Below are experts of layer 5 (counted from 0) of a mixture-of-experts language model. Rows are named router (the router's row for the expert), up (a neuron's input weights, with its number) and show model dimensions 0-63. Each number is 500 + 40 x the weight over its row's rms, rounded and kept within 0 to 999. Numbers have three digits each.
After each expert's rows: a language model's description of what the expert responds to. This comes from a sample of Wikipedia text that the model never trained on.

# expert 21
router:458495447601490441538518480417481458510430462478462484485504438538455467489493481499518561487481550535556514512555429478511581495478432511506505459453555579514530523525480450548521519546442515
up0:530489521554503470557552558503469489449456518520461490490553546512550465546452500567526514481525474486485463509510436490542555455586536541523472486459517471494528563536509512524460525444494431
up1:560516508505554458514527419463559474456492450549494560514457586481507451412473499539471548539509553529501532524492571469538572462532423553566474499495537515457494494536456552481537511451409476
up2:478476589521480486474420502460527512503562487469435530547514462466518569578509512491451499551516494540464563489555490487532548484479526547486527483481463437569542426490520510501376468503483499
up3:571469515583497575444504485483386509551414521486444509497438544497460460545511410485454547503514520525448471511539448511512475546516538487444497455469608506468467522494493506447605472471505504
up4:524489478516558542513478492482418528522477554469525463442425502502488474497499509463514481448521467570487462471584473478494472579494441530504509546402561537524487517453540404552514465509454526
up5:533473461571505452530579479422479540533477492522487491534459526548483570449369515503487554450483517533500522536451499492441502440483375526482466447536501569566515443510465477547517430500562525
up6:496524504541516499525502452529510551399536595515505507523507465558464481509489541505538464533490479468478454507497434557531464501505437521533515485584508540508458541542429498484496518537521481
up7:583518543578481472522480437449514474500460499539496494524530480583484558526562391532500558464527470488540464454469500491510456530524473430482514459462518523502426446515483474486544448507561500
up8:478490424513493409475495446487458498442511541513453472528504475477438510470561604541510481463526411475497441549529540430457502479517490496464490533530519557513490528490504521408457480511469517
up9:428443512525508460520480501485480500575417489527534492450468589448504431537532476591465470493497445557510490454585469446425530546509487499597542480492509554469585507467505499497447511554478493
up10:451520490513523462552501485561529508529486515496488495522520394512493533504468454461424467480473575520477535552459510472478497468474482512501572531477439538527548577419495484552504470487449430
up11:509579517497519489457508537493435526483461488564427471554516455543482485539506586473511508523512474556544485461473522449527445452471514459537467422452492483528617519487514546459487561537448461
up12:537421530490507428569469534476566488519534516505452506487461475538440464476507549503508451493472557526534558545498527556526538426453464482502540537504466574495486507567470481518590521529451516
up13:484483513442505527481438580499521486482501558582504498504459535443435555493484497524516498466541492471515569598510514513492542560535562476402514504516515488472489505489487479442473533480469433
up14:491453482499549494590575528499520531441550452478475475528448433486581480482522474581498538492527490527465422486534520484588520450527528551476430547474431441497576561529487534513496553503482464
Description: Short word-initial pieces such as St, Dr, W, Ad, Mr, Le, and a lone d inside names and abbreviations (Yds, Edgar, Baldwin, WD).

# expert 51
router:469480482551500490508476510464542505398418450434503479483503470522516496578430476598452489528515515519533470544494464477482553479485524456493455467459475453479579485524502498541546527489498540
up0:495495467535451478417482486498498447413458474490493479582484450471489468510493469520532553462485447438582465577493461503559514385485547492542501540465506485533502550543488548538505496512470571
up1:529451519589505559576474479528495484517524418460469471552528528506509498475488491498469472512465521491619579559520409514526515542541504510450551501495525486483548454429477540541478444497503443
up2:617545426541497510498496600444510487446528489530480543568530492490466500521531526491460501481491552524526524467567505540497507409423521438532499457522550490554559491524537454607509433494493467
up3:529482462472514454514585563526426507469474461527483564495422479469484431449465521521517461497507510464542547515583525532524491531527482511550436527522484433484475460437567474504454477449513545
up4:437554509535552459551486537503438561462436472415511521521549501568474508502441483537469506546496516464551485471456511515551521501503483480504522478578473426493498525479501510460422462502469435
up5:559441493492465526556486454472501532509477584537532521567483489462460483521494454541421518419533527563481584554508462506460477486449549529545418531515462452486526450510441416560486505536501452
up6:494511464467555494524500489518423465481520517445529486539388495483516514560540537579479530554476537463477546506447532443498470462493564509561497443587582445500558491555505489453483501545508468
up7:473448537513512507496529492489541522447442540477475541526454483515474436517466503570446416425554536535554456513520452519455526402473572516491497517567525534547565540492490485533562535549514463
up8:469477490483531502530513449493582517470396536469494456480583434496435433596519517564515489505402491518529533430494470474482468540510478525522511478525512528481524448447496444509444461517511550
up9:439550514499485519521492527439519417521464560497476468491525533465506498503463502511468481443560451440524497452516565505490477473520532401513520511440478433518569522569463517503510534521454489
up10:492510482478475528523477527510523478480571469468516492484469495537475466472490480513576547532543589506502520568534504473453488487468427505480559449496453502511528476461538499411602581496556474
up11:495404473499487441468480489498486485466457556532527496532540534569471433455442493534592536439557533513434456516480519489548440465447517549497489539466513505558538466501443472508500526498479463
up12:479409481484532541476470437481535557469498532415552566505503448503559478544439466507505538549544498573473511448493511512517573499537486455491530488460485479500546516561507428558563431515519474
up13:516506483508563465540395461491516457478452522507468496479537480566503526540534508464490429501531514525498596599481526465419481535569538577506497478422519503513507534497464385428547539521471444
up14:453524476435517520581487484467541548478420450502465499487517512573516498573516530526507486454523560487498493501499513542469398497446512501500460507493479460464511427530590498500504513572462537
Description: Political and institutional words: United, National, Party, election, government, President, Council, often in election result tables.

# expert 40
router:456604437485528479503455521463517472428519495446473479467497508542513482497511547507532535537509514569500435564510518422548512530515463507470484564492454492530540556486544508497474442465518407
up0:551537475460474481520486507567450499468473437450536558509458529507487487511508536524499538550479448510506500585546529462520484463566512442505546466487587446532537489480587514457528564468469489
up1:451466428445475550492447501407524477533470504501550407422475564472471478483504487556543507497513449498485471589518537464472514506499459499499470589511498541466466540548525512578546491454529530
up2:556539468500526440541467452507538484503508499506532478525474576569510524494493465479498588509525493484485420528506468540471436500517551467486484470419452463508528486406442547476550498464464477
up3:440528480542477418478438487568561574566556490490501480502537500519525513494459521522511468481480482579488434553566548516524440523482498476498502525450479509570441569526428477508538475446579498
up4:445478461488485416487538568512467501504483419549475470447453511521532505427497613567496534516536497573537466530473472524527500555475493467530457457492480482517576543511503545480512481495499496
up5:490461516507492499473462509491464517539506502478535487577469503475592495531548475502530463545591447474479524530529481491481540523470507522556462513463490386462554467573492540478486515482549536
up6:477531437489513512458499519447525489555522504504448534470513455453459593460512533551514574554521574440508444551515514509467484543465510488500579495488473476465484421506483447470606512511502433
up7:541498508541463508495486524581518427501476527557460555453448534438446412537493474450461559551530517538503425492479553467514482468521514512582459511480605453566458503546552521526482484515529479
up8:416471479520485502501461465525515571476524539455472541509538440493509515479470503472536489547511438443592477518475493478484493578510460461494475434530594489558531459493434527542484584471536498
up9:489533475613515495510489476453512512503478548538520571532510457555420525515560544530486496515495556499484493545465522517559509442526567478478482405540490485522478517556555524483496512498500447
up10:509537538510447482496445526529497603544509464445551481467487465595535539528516553525486489544449458520543440500498512432439538524505490521510514434544477460575483463471492451390505471527442539
up11:433501512390568511534519530482538534503464510485453487546531411587473483490497544505518482509493450493501479523475509441448533417483557517515517474524468489490494445513555414500477511461512402
up12:483499489527493487553434546451460464497472523495464548488535464439465467526530525470467469428494458483484495480552498460501497535504533527544514479445499444475491552414530509377508483501579546
up13:512499544454422529518543493499515517551473501515446499514452511506511474535507513478481571541429493427513486546499469481570502471503477507548442514518441504476457543528478450520608558559646456
up14:475563457504538530523525492564445509418471488511490491393471440522565528484542574517460471499494524532475514517515601451450468533520487494502511559433476506483494529434491468542573521505523511
Description: Word-initial prefix pieces of split words, such as re, de, con, com, dis, pre, sub, as in reprint, composer, opposed.

# expert 35
router:468501456481452474486429521521515589521409514462467480424522541581442502475493503532492608438494480591481483518542475483486602479501576529500470497588486481507523508524564486463557499444440570
up0:498449423559506546456463491516474458548515441531525460470522492502505529506510500522425499493526496565504479447524534471545566459509553516492440482502467447584478440503537506521455535520492482
up1:527545537468467505486551440499471555499491541486496446457557487499412508487550471545458543472519507573449524528490485454517531446494495571499488532522512538465500536506492512536545536603451468
up2:519443492547468502461435428532575510472434478507549548521467519503543542482573427432607470457544447509457506498527461495486522487560474490471493509528484502445461504468562563559533530539440523
up3:502504486558512530520513485465494492497482462596418472524529546546535526474456459514433461495496512491486550599491441606541474486516551486500469483481466570495524523472501542526466468445554497
up4:506490526519553498550590475498514506517549540500446547503510491504526477544483517539473472532471489450437469515583502434452455460451501439538474454524454484423485540437505578463441516564378514
up5:493512480490526446498500463484541462502482461424481486521516473539404520520552487534448479508484465528492501556465476436422559540397536432467480511485483517539541528492501527419542513415513448
up6:567510548527530454515507559540518509578533466421486438472484441517416487509520501479528511483496424545547432512485506464555481485520493440564531502451386529536477507565448429504442524455532557
up7:508510458432582510527493555527450567479548514529457469518494504527475599534514473516578539489539455490524470476491512423462505517541498455479479578540490447493604472482529494527548481547483461
up8:495518545524411446508469457489480548520544459479560543479493499486434522498461391456505523502486504623514475496436536502545600527459544460467543495543454495516471555455502426532459469544447462
up9:434461512533484495502457449488520541452560466506431466529483500453381537518483459434489448422516477565492474488517489469544498512506516522468496501511540464539542510520483454487512461553474448
up10:503496541517405490475485450562476527458490493522493557468500537502480441427515452556439484493456484521499504491501522526488490438441502517560454484478543502438513539429399442479456493436504574
up11:471469505455447522522509548480443527449454459529473527595543546461508516531504534559497516478489475502473474418481579480540500509474489500517440490578471541458494560458552556476494541417519499
up12:494515468530497531466521524519480504485464516533459482495469483510418455517502371553465430512456551503521491447526498521519456450488504571437453446542514539541570503487503468524498458446502495
up13:466556380535508460474510435462604481483494522507465482454533518500491479466491521488588598507547478461479563576474476524545471521513449517555439483565486531536509525506517541474474465544537474
up14:534518530466474509487393459532461461479491464481484487464465518543510517481504479497451505486522502526483433470465477453477456492456466558516449483473557513541531510495419468495486536501534558
Description: First digit of years and numbers, mostly 1 or 2, after a space, parenthesis or dash, as in (1887, born 1972, December 2017.

# expert 32
router:508585383496500479492419495461591499484442459446429503443416514555434482479438453509480507532530517556506560530527496477503523552511484437482472504570530517529577589493504492476489526462520545
up0:529482533500418498487516466480502495427445501428522513483453486474569463527484514498561408553495461546492421492515517503497394462505498497531517563500506485512470547487489479525453550529527476
up1:431513540519483534536591511551442497518536467536501471513528422496460460577563514519491506559520510472535505455495450538513478523484492445428491443475497496513591470430522516509574510484527501
up2:436545505447494510500419543509546509502491537477401452519500499539410455582477527537504465531526499462502534515554447449525508515537474493495527503500493582474532533481518514456489531516481508
up3:505504484590548513499461407502522466457537504562469531538501480546443530449427483515533545467425479496571493523578539529510492506471470558496473479511431564527457528571564445508502486504491523
up4:521520472576513535464519578465480501519497419482512404470429515509471439515502447476486553523421508495518497516503544525456498488493493463487471484495493511459483514561502485552474444451568515
up5:480548494495504489503466490496493506532483539423496512494488514486527498485510422437476575467505519515520612452486479499487522489471566513483491497533498471449535601450488536536511492506482558
up6:482438529479577458559546469554535530494490423518462575484508603539511427464493503501473492424448532507482523586518452516542529516444469538567494580494476513532476479537499455549489501479566562
up7:471529509545537454505534457509543490444520449463517546435489483532516460512532478482469456470513480563486506495473453510594524535574571554443537531564491439614474460431514499566468458520459500
up8:523491472555568406501548527518529520540506419532506486494509527558495528475548548554437449541442451536545459519437489519474442534529479473520449535560529539508533478552458513455537493475534567
up9:462485511516446487530543500483579552484454445568512531417438546589514516474476531547418514477489504499519452496568468477513484601463450553535558475477483505520501543481521555442498474476525470
up10:492574481511511468458528509553621467504523447443481518538495502534430557493465558435504517424455498525510472428515437483540468562521524453543469492551562516527525546452410419452510545485514565
up11:461490426504517479503492481490431548593507505468448484478491526533545483507457538489518528478553507555456506568516538452551562485514498481451484465539511503502543534548436498491473540444544550
up12:480473523437480446481471474530504547532453435467476511462573474540498505433578493553494496513575516531484471540475566522516550487448442471602552524542539473486465503438512458490441567487601519
up13:486530479516477407546493463481474488537509450473586517485444518531399574548477502479431445472512515494502488441476567428465520483525414455462482524592590476492527498460499489463507548388483544
up14:436536494517505442528494565502481489494455426472494546527530513473521508526515498453547538524579540539556454484543527497530573558517523484524540526564544502488482504539469543507480457464416548
Description: Short consonant-vowel pieces inside names and words, often after S or a capital, such as co in Scotland, fa in Warfare, Ho.

# expert 3
router:419483535525416549488489466476455474431498558501478546490485493512500555510539506551470508506503594566571448518439487518550571609487585501500511463512534523447506512469493484591522463647474504
up0:492406498553474470592525462541472411403473505469427528517552532510533482493509482513516537518481528453483471518510591549564491464497524575471483534411494483489433453476465499546517458487540505
up1:553585484483463480534471499500567543480534581465488613460471515543480457525475511440520420570487518565473519478486516409463512543475526544505503560510509450562409442486490546499482454521464494
up2:479523573510415470468472507620489549492512484454463528464520562410544457499471512489483372575517550487508451477496531506507522521497526522523488475505525458523471489523508498574531465497560605
up3:527549453483525475570535481502518535543484492509467524520490490515520464556524544494514544517505510570551449443527507444500492530567545541493496491520481527539486559508527505493441449507573443
up4:449506544509512522440404490511464523444535561564557483409518413501509524529431528475526445534480509466589515513515437539477506524465506508503482462484480577508509505447498475431554471471486541
up5:491539469514486403567473466496471478484470463494531568443451539518495524411495534446550514523496478463551547571412469474576551531548568442495515529463501420426512498462505471509489465483543475
up6:503558526486500502511480548532472549376459531554445540549554482446529462425610551444468558507465560526520500501489472480520520541490569537525542499480494519518506518483513490494439525501448546
up7:483458511497492511490544484553550436543471495505429535440569537512392377556532512496515540492482593501551472425501457505563477538513477527469462469456520608513514536536499444569446531521522452
up8:441513524490523479476509487477484423557572470514494499427481535522546552502502528564476537475420496504546455516552424493477471483489502463538500476515503562478514564521496442529580416564539489
up9:461454475515438518524523541580541474526477602428583532531484474544400570549534473495507542526414478466512508527480505424419521488505492485500504453515479467469533471467515502505525578463470501
up10:513481522513458422459418507528474611586454503498488496487475489475521481499547540565516517494477499514492482499479468531495472542572545546486624464433532480518531490483502404516501453522480526
up11:463538504535541529483536558530465468478494503496467525518520515537453568505500429525463484556497518507489593509478492410541473454500523486513476510483516474472513450445493558523453526498533458
up12:486441544482475414483482467504528574551472519461472480508470473534536505497477532494445540492480485550532541469437474564527526574427502550432523532472593519473530519497450496478415577548541493
up13:421488515608546563550461569506465502582503446484523501447501509502469562557509597526540513518503534491519444504506518515482511546537523474510496454502499523497497527515507536558516496456520502
up14:493495544545505506562491484420553450498450413435446539534477508490480578439495469437500462425488498555534493536500488457482521507567598478546466559492479577516533492457515485477454492446508541
Description: Middle pieces of proper names, especially t, ton, ford, bury, land, as in Cor-t-és, St-ing, Ar-t-ists, Bar-nes.

# expert 52
router:481562483479475509525510491481497541466547536480453447428527455531547487499475505504530490492464531527495458549525465423532480533512497552511442468537536477591496522546490542559496518582456528
up0:520466512534509487463545476498475511499490535427526496519504496491507577500498467476566470508462485509528528498445521458542559477552563445465497489447422449566499508458493506489462486485473505
up1:478521507509472448505473467484494488546401578561472540535479482510430474523509462549442510498449464510550527482519486405445567537541488542455554503546567493502543497466577493572430487482523473
up2:508527523452487460550493473555550510504585465457450552433590544490481430490491496520516560540531454566562496537478520480477579541532554556504499469511477481445509549497509509534449542553437457
up3:487425487496468541438467464496519549534487482514465440456442434525487501408496549495581493531519493543530535536539438473439436482471489547531533526448555514525521500435504562542523502574547492
up4:521469536488513482507507477548480532518457534481515461451498473503513512448518519464494558500488534543493519588504457532516504500460534524447481602512542444557474537476503494483527521532483452
up5:514425471460427484501447488537463465516491499476464515464562423531552481504510514549500572434479511489489415538497439476513512546538532591566505490526577562590518506493579406489484472536488460
up6:456525477528489469457594504430548506497529540472473485503543529517504588533566516512481482447454551579493472572471501548458430523445556456495543422494522470573498512452464503563476513505524535
up7:484543490579506485521526499474535480483468545532481521420482427539477452509466519480549486489444419501435534472560452481509495456527441537474476490507503546486502554498530468482541475510436525
up8:566457471516468475506570508451486476586485543542570495464453467541475467574467467465532452543498459497458523491505502462471546479518556479559513498463492449509495591539484477489465450510449528
up9:416467445432479453451478582501567575500490582450516524510437598585537439565498519535521472511461463512549524502565510478456512482470461392550452572469475497500491515562539488571525462501513477
up10:443478501487537535476467494478458473461483477475475509492521455530469527499481532545480463548492426555517480514507429488547495484509595540466488407474478513529515421528582461567475485548447541
up11:534458528479500500511571491436456438504483480518459451493498580472464530511524516513477424596512496582452454559557466445473456533480386555497469472503495578461521465493528453590491437514490582
up12:497492456508522497522424461576464518539476488515563444441509506510487445442504530526492571424437459496478441475429468534508559473533479494519510408579480549507467484459460581460524511546444543
up13:504530490524475537569529414522491508517436536511505502502479483564526477497528406506488436496497440521482492507516511522529561516463534554559493519509497474489558497600437459481455497505463484
up14:484525565467484492468467532441506520508462485524484494460505503516517498477522447466565488507483510532496482536431487521536506521489576539512415546596531478539487529484543536447497469491511488
Description: Spaces and hyphens joining compound words, plus particles and prefixes up, out, over, down, un, as in land-use, outrage, overturned.

# expert 23
router:477477452530433563467467527414528519500481475434516478483503416530461412539501506577535449518503591578491534546523471445563484507481503465470501547543586529445487506490462452504548500538476518
up0:530486491574501494533455560518533435526435467410401485481507497527477533551586530506437510524471484489514464483496538396511504535559479440495509501561582504486480469486460592482464521515504464
up1:466426459488421478477542536508471549619555499450490434492458504472453534529489534544462527461500534529498526517512526569436532551461456435474477531532470434477539524495465563511548478493513521
up2:500485507489479459424451477467569592563536519515506480600459476487434496502451545550471475506500503441545418496443505500608472532517437545468508515467492526522545485494434528481498486533517473
up3:436445500544381510365507540423467428416516486483512518446511507559502463432491519485541488496499435467458545481454503493440505561466526563428500544436427577511442525529501491466569506510520540
up4:563504481489503474484531501518493507592493469480462531546471486535525464506493524501603548591543509528483454461486472519518539469520494495478505543485474488508497543500489525476500539513463490
up5:498489496475428454507498542512448479543548509444494474449480432481486514546508553496488516467499518623550494501552527457537502477503506485470531454437534472430515504569460501459508513559511494
up6:544550487497462480506522587575571488519500512521450431526420563518438485478518434463582506518495588487464476425539492466594477571486421537531461524528525505468528468483532469631462522480428485
up7:438500472427450474461419513520481494519497527567500505523461519531465424467489457552483517541500487515480520569548519453477498505452477504504564485524464539473434533484528519526438538548539484
up8:447557486478496544468521433439510552549547555447519570504504569450554532503584403567557441518418518502543536607473491500478582463500424469516490576546522558473521557559458530487473527521479504
up9:551425500511481561475476488474404544436473449432492528501486497485503497441552507517483528535484540468464516408456479538500514457475519526533512567478423599527508565518493470436526522532550517
up10:500478521488446485523481467461489462467483486523499535549521513502489465488519463459487495540529612451532478566476468422563579490522550449476490502440434489535488486489462454454497537464633461
up11:436438502459510484463514441445575475446519484522465550516510460491587491564455461516498466520460531551395510469542450479468567502461529497477489544466501446468568419498544492481451482474475509
up12:480517505498436530519463466589534505504479400458525458506522545484468466491517505495461581488539401518542491448478490390522546434508518462460483513512609543516549479483494497493541491474515532
up13:449415510534523553500444464457490520530498444518430500603503444467513518542503534485517457511465523494487468505467505470542517496509529446511533469452563432485485469395478510504501509455481584
up14:509562554453519486441482508502483570453527553403456515516462427523475447506546524484512490536482490507514491513508481416490446536606483515479531504527451436570478528505514522502497576504498508
Description: Single consonant letters inside foreign names, Cyrillic text and rare words, as in Greb(n)ev, Batagel(j), Quin(n), and single Cyrillic letters.

# expert 41
router:495507449446458465470466506533569493449466500556436466514439554523458449468448464634426502531541529541476474521457539485530547554497507484455503534562511574477599530525542476474541458511509509
up0:480564484469473374558448582504564461517501537561489521524552465558444491496514513553519519503474497431546503519508588442567557523503502544462487583437468527501528459554595463547561489463506433
up1:467561456499435533550484526533479541456465468485485528510523470530522468485488521464570499540520430455478449511546486522422505488474525471550515499519552526534481570428534475494522452565520548
up2:429529455538452605503514509511550495471520551518519530484474463514522436480523445502411473480506532502499451469404573519468500452554522463497436446478463476516474590470552517509549487431495505
up3:523532484496563481499487516501550453531472539499506527487483579504483537522532511524562444527516521549475552534525437509532510559516474484468528446430519435430571484446520510368461533495501487
up4:538473556536488494442481481527554531607548490570478470485573489490535521502552509557477465499496490463519456506486477493577501571558525528528535498509520539491476537492514533542533562468479554
up5:527545415490532474559449556584459478458543477522448529451432474504483465503471493554512502453474524494528511467482513458525523490514534535546420575529533530431488462461527492492509506522443484
up6:439493479534437553433475549558471551539521532492471430483492533484475513467508469490464554495567533512490482486483480526597480529502486460476539497495548563475578438531531451474509496621535530
up7:529477493484496522542474515480490528497455527499466499482520472505497487485492510527514492545473509473531470464526483511490376469537450519534506557537514465461473551498467517507512525474468544
up8:518508490545469450463476482509465487576459504459486446563473502499484430474434554497492499445499458518519523515539496519512565495408506479493462568453475455496498547517470547523538528466473464
up9:549498531467523514534462529535496470533542514478474482494512481472462454523473477537466445534499474551531566502486555549545484536488527484523519463492514493448564556542498388519489512484501503
up10:448488506491473475511477521487512463458471559476426555475485469490497491459496571491440486513479510548515540519454433478543508531473511492470509470536520497516439512523536435517435543498460585
up11:484526540506484547499464450545580563524524540435541532530471477527554457462466499528521497479518554489483554530490557454485498509502518481484505506482484468561397499584501538488523564468416452
up12:514431471549440499469492554571533578422559493531461509532451473538518448526507421570482439571504541544466473527498449503507522531521462525528469528529534520456481545500559485510559482494486469
up13:515472470512519492485436447573439486486513544470494498430500455448534615529535468511468514469532538497467480490523501433501506498464589476543405434567479469457503508557448505527526487505491527
up14:552518491520546494539515576494506516474483477459496478467591532498504503581520472522493499560416512512521526545523570528553533499531512465547487522536483589544456485609494445504566561463524497
Description: Vowel-ending syllable pieces inside foreign place and proper names, such as Fener(ba)hçe, Stav(ro)pol, Linlith(go)w, Puṣṭimār(ga).

# expert 5
router:405461483467493458488453502518459560477452460540503531383503507533500519497508531511451558544388549494501533453536440462510532563484485423541469521507519498469487575545506471503487498488477558
up0:521472498462517583576549513488469508526439503463550453551520524527504523470443466592473504472557494514465572509558491505470500495496505422415521514522516458481525491541484508527444496522503557
up1:510507528514492468402476535563522529453493516455514539532541480535537551461482518536461484499498461506503520517568495453524489456426569527456522404465450567470532518468488426561500544502490406
up2:533559462453488491512556504460589610458513519529504497445491443454459485494414419528526456505470491490554498442541518430560461471508434480516481503471551504533515536546492558511522415497487451
up3:481484481485405499544493476548504484448499493442511481527411423406526510464528563560566539463497444490517556469539476418579528503501504491500526487488565563500583483579473531467572493502511557
up4:474470447526516519546547450519488518408556496460484573555539444532517429462511522446462572489455519487475470452492528409485527496527497525505479531549488516494490474547484484498477573470452506
up5:507481496424515507464538523422483512438539433428503516508557499585500509487518468603536474548529561507450504477555488576506537547443501498544484484477452457518465462528510511442457529486509500
up6:475453461469496451457482445455538510491475572583455468428484545507493494454554560459530520514509503580516485478545530515530481469501469512435387460480478549472450520561477452548503476451512565
up7:494462442546531484588464527458511455517442504469462449440488461522499507488433532445535461439517552492444444545502487507500491512479449534528418520487492517441505540490502503464496474494550502
up8:528487461524572463521569430483483464469481485548504541506456475516514442534549403525483482468538497502510461473537492540437535429517566493462493486475482528459523485462530506480498441500489486
up9:507516536472513556441562447468545519492460495503518447472492552586536534536526548548472538510580455545508543480570532448476537486442525450533514561472439482513611605465482457510428485560459483
up10:450482488576481484446510510472510522498498494532553565502559433487468514502524520481498584463495463502477550492462496524558475450437499579474516507540488440624454541579529512480433530435376508
up11:553439516467554481510476469587466454421520442534425546455489455475494560513517502454516561457476440523484556530498488474514470561467511435564486544464431506409494547560561582446478524508451540
up12:500527456410503502415503493499505475494516473433476416515453510550495472454456570447514459463459456430509522477518518551498509490522498524393447484514524537524437458502504522538451521484487501
up13:532503479490496477531518512454495466508459576532529464575480474456490538478511505571488468495559481469560491485459476493455437546474596510505527526525488480515579594554521489600514456461484491
up14:529449508460433513547548549458451452499519463426514425464459539560439491560523650621549544468478509487512527484451481531505472523494464492488556506492488515538466386472479448506470545603516522
Description: Closing brackets, quotes and dashes ending names, titles, dates or table cells, such as ), '), "), ); and — in lists and tables.

# expert 60
router:401493496489405473500506490454536509389444520453486416450528513510481508523501480477540490532465535519514473523519441532528479486493543510407482549522512484520505525488530493479525470475471602
up0:517551411402451465498463421494506513492438525502514521466506422556491460531493546464474547491481530564480527573500510538516571521476552462431542488626460500591473461507482513429574494516412548
up1:478500499418547610499529533426471531526500512506543464543459618486440545418469499548473453524498598521457535476490523536457540519456502473481448518479595478453530509552463524558501433550457487
up2:519524482531432535482517470462521445448507490587480442528564427573454519547548449485478589468492517537521501510477472503543411576551461530392470426513475605541462504427506470479550565493500473
up3:504487430483453470502496538525576455480526546518476557527497532495482437448506483477483548476454501462507516529473468591537530574502500458453488484488525487493542446503515452486511468427504491
up4:391524530508457525463539484471488485425540525501485479529527470494464489485401595467437528499491518500430536476498530494538454513529453548490505555493501516450516505488505479457609454415492425
up5:486548579499509470413437470498475522465452505548498505490557528472479479631452394493491551453461466504544442483434558523511536484503504477461474452532610437540477544476470496499473490460479503
up6:504459480589500467471471522468489557507479516496484504505453402510486536507541579503502469523474523506531468505536484565577486530500548449473517491491534447515468486505545511530445465518420551
up7:500489488460537470502439454565558482518517526492485408564512439531483530530438497448450560495492512500474419446487491544477500563513517482506534470490502539467510498513469523530425500507456537
up8:432497516509506571563530523522549556482518483506441497542485522501553552462429521527471496561532509538459526479517478498546545509512500556409506457458463542480458503484520467493465454536438504
up9:475449482529461565444471493508490452522431446538523469519487475520515526616476464513510586436486492445485548506479533420483552458475510488513470398462513475550550568533489479533534459454450502
up10:462533465586505485529458445533502467517503458438493573486549465504464477548468563461493468485523502532441556486548456529524520456450503532421492579553544516438470506568526524535574571482515485
up11:520527438469527444511552407507482528553440492503468511447541572525519572477509472528465471490433494474486457466582543492433489527542546483542540444485499510501574550432528521450450487481618442
up12:510513501452494487459511541482513494403509468502501487449520554510474497560534485510556504543491477461471550484547454446466503524473483484466520526518496495571389476485488468517613477509503580
up13:468518511512496526396469557493526514553406503493543444466491514430518529509511462469448542541459570576495526459502458590482470500484510468529543530533560509524491448480565467523465469505533507
up14:547466493526518497533491509497467452523460495514464462490527503516511494483529469456531495507493544574488462597495480502512492518580521531504452519501528508510522422533556456487455495454469536
Description: Space tokens and dashes before years and numbers, often after in, dates or table bars, as in "in 1997", "March 2014", 1887–.

# expert 59
router:525480564469458421514502481492522507462488422552503446505405491456477485558460559574465570491475533529476461497488481486537524485444522451510499603517507469486540567509570500488587531455499558
up0:510513491541496414505496491520531542508537420541393547542472422485558477500537460455470440494559517516483546503514537540526521486468539541528514550509492526531519497566436484478421525526499505
up1:554561570484492527478514440585488547444477502466475517589563542503526553475506478495499556442534492504426471553505470471531454493442516489466542564485459504431476535515540545485469548520480508
up2:473470472465460529486513544510450512503486467475447518446439499471557494520428489474478418546475503493492521451458495575451526533439590468491530420451463497487482491480472475545454480578505499
up3:498515564566592519514466454483506415492507513531417483479496566476401539507576528502450514525473511490553458512550504483511513481546481465504470495416569476601456606511527550464534512447483489
up4:558496513455485518498549468598576592504466459440491493407495519496463495476507457554460516432504544487519485536567499520497493478531454465470452475513582454443471529487548555401566553481490539
up5:539521431535500501498401487515397503466492490452429491491531493474524504494507526511502474505462572537459531533528486554500520499479509499563449497470471452549495503567534538485531480422504507
up6:500556488488517575543473563473492437477505526516565483460452470489512461552465542524518549568510546513530520576521540517566468459479455492480440476509480484522551511471525598475498529467539466
up7:486537505487526443440604486483480529440567462525573449554492546504471481551436540457578466467496518494509490467483468462543522505515500492554537525497443481525548541490545458498509547513548535
up8:498550520580515511561473501464476479475545475473473488550448460574527500552491524522474441529491493492545467546559498553512544519492541464455524547487483629535474526448511457547562506406496506
up9:502571450490431495531507449568461468392542534448433504457545505441449572548458521519489499602529482482504469487516417529571516558454575482437526582565487506495539517459594500497500529464514535
up10:538546604509542558466502514531497525456498522467571478583405517497508522468461472500478517490520468511499457429488510455465415462516516536512462508473480485488505523556558461549440578480481483
up11:524423568544452604464533504531484459464494485572501532488495511486426414470435562503533530528475493542510504517557432526577501445505464493467420496517522516479519482489485535521476604488415487
up12:490514531565500482610447528585501533435537469473403447489480580515512457454502485500495504467531458557517494513554524512566504555480510504550554454536515489511610486498597522557509472521548488
up13:532493467515452533456539497435556498525586571537545413443529500467439490514498502560457468494519484510489511525580443521429557547450438506488463491471530594514504565495463552510469542527491515
up14:473499531409549482479502561414545474469468531488444434544499507468495484492478484455505485508557493506605504460483483524505523529600544423480461518449493520472550496515461545496470526482440421
Description: Institution and place nouns ending proper names, such as University, School, College, Church, Court, often after High, State, or National.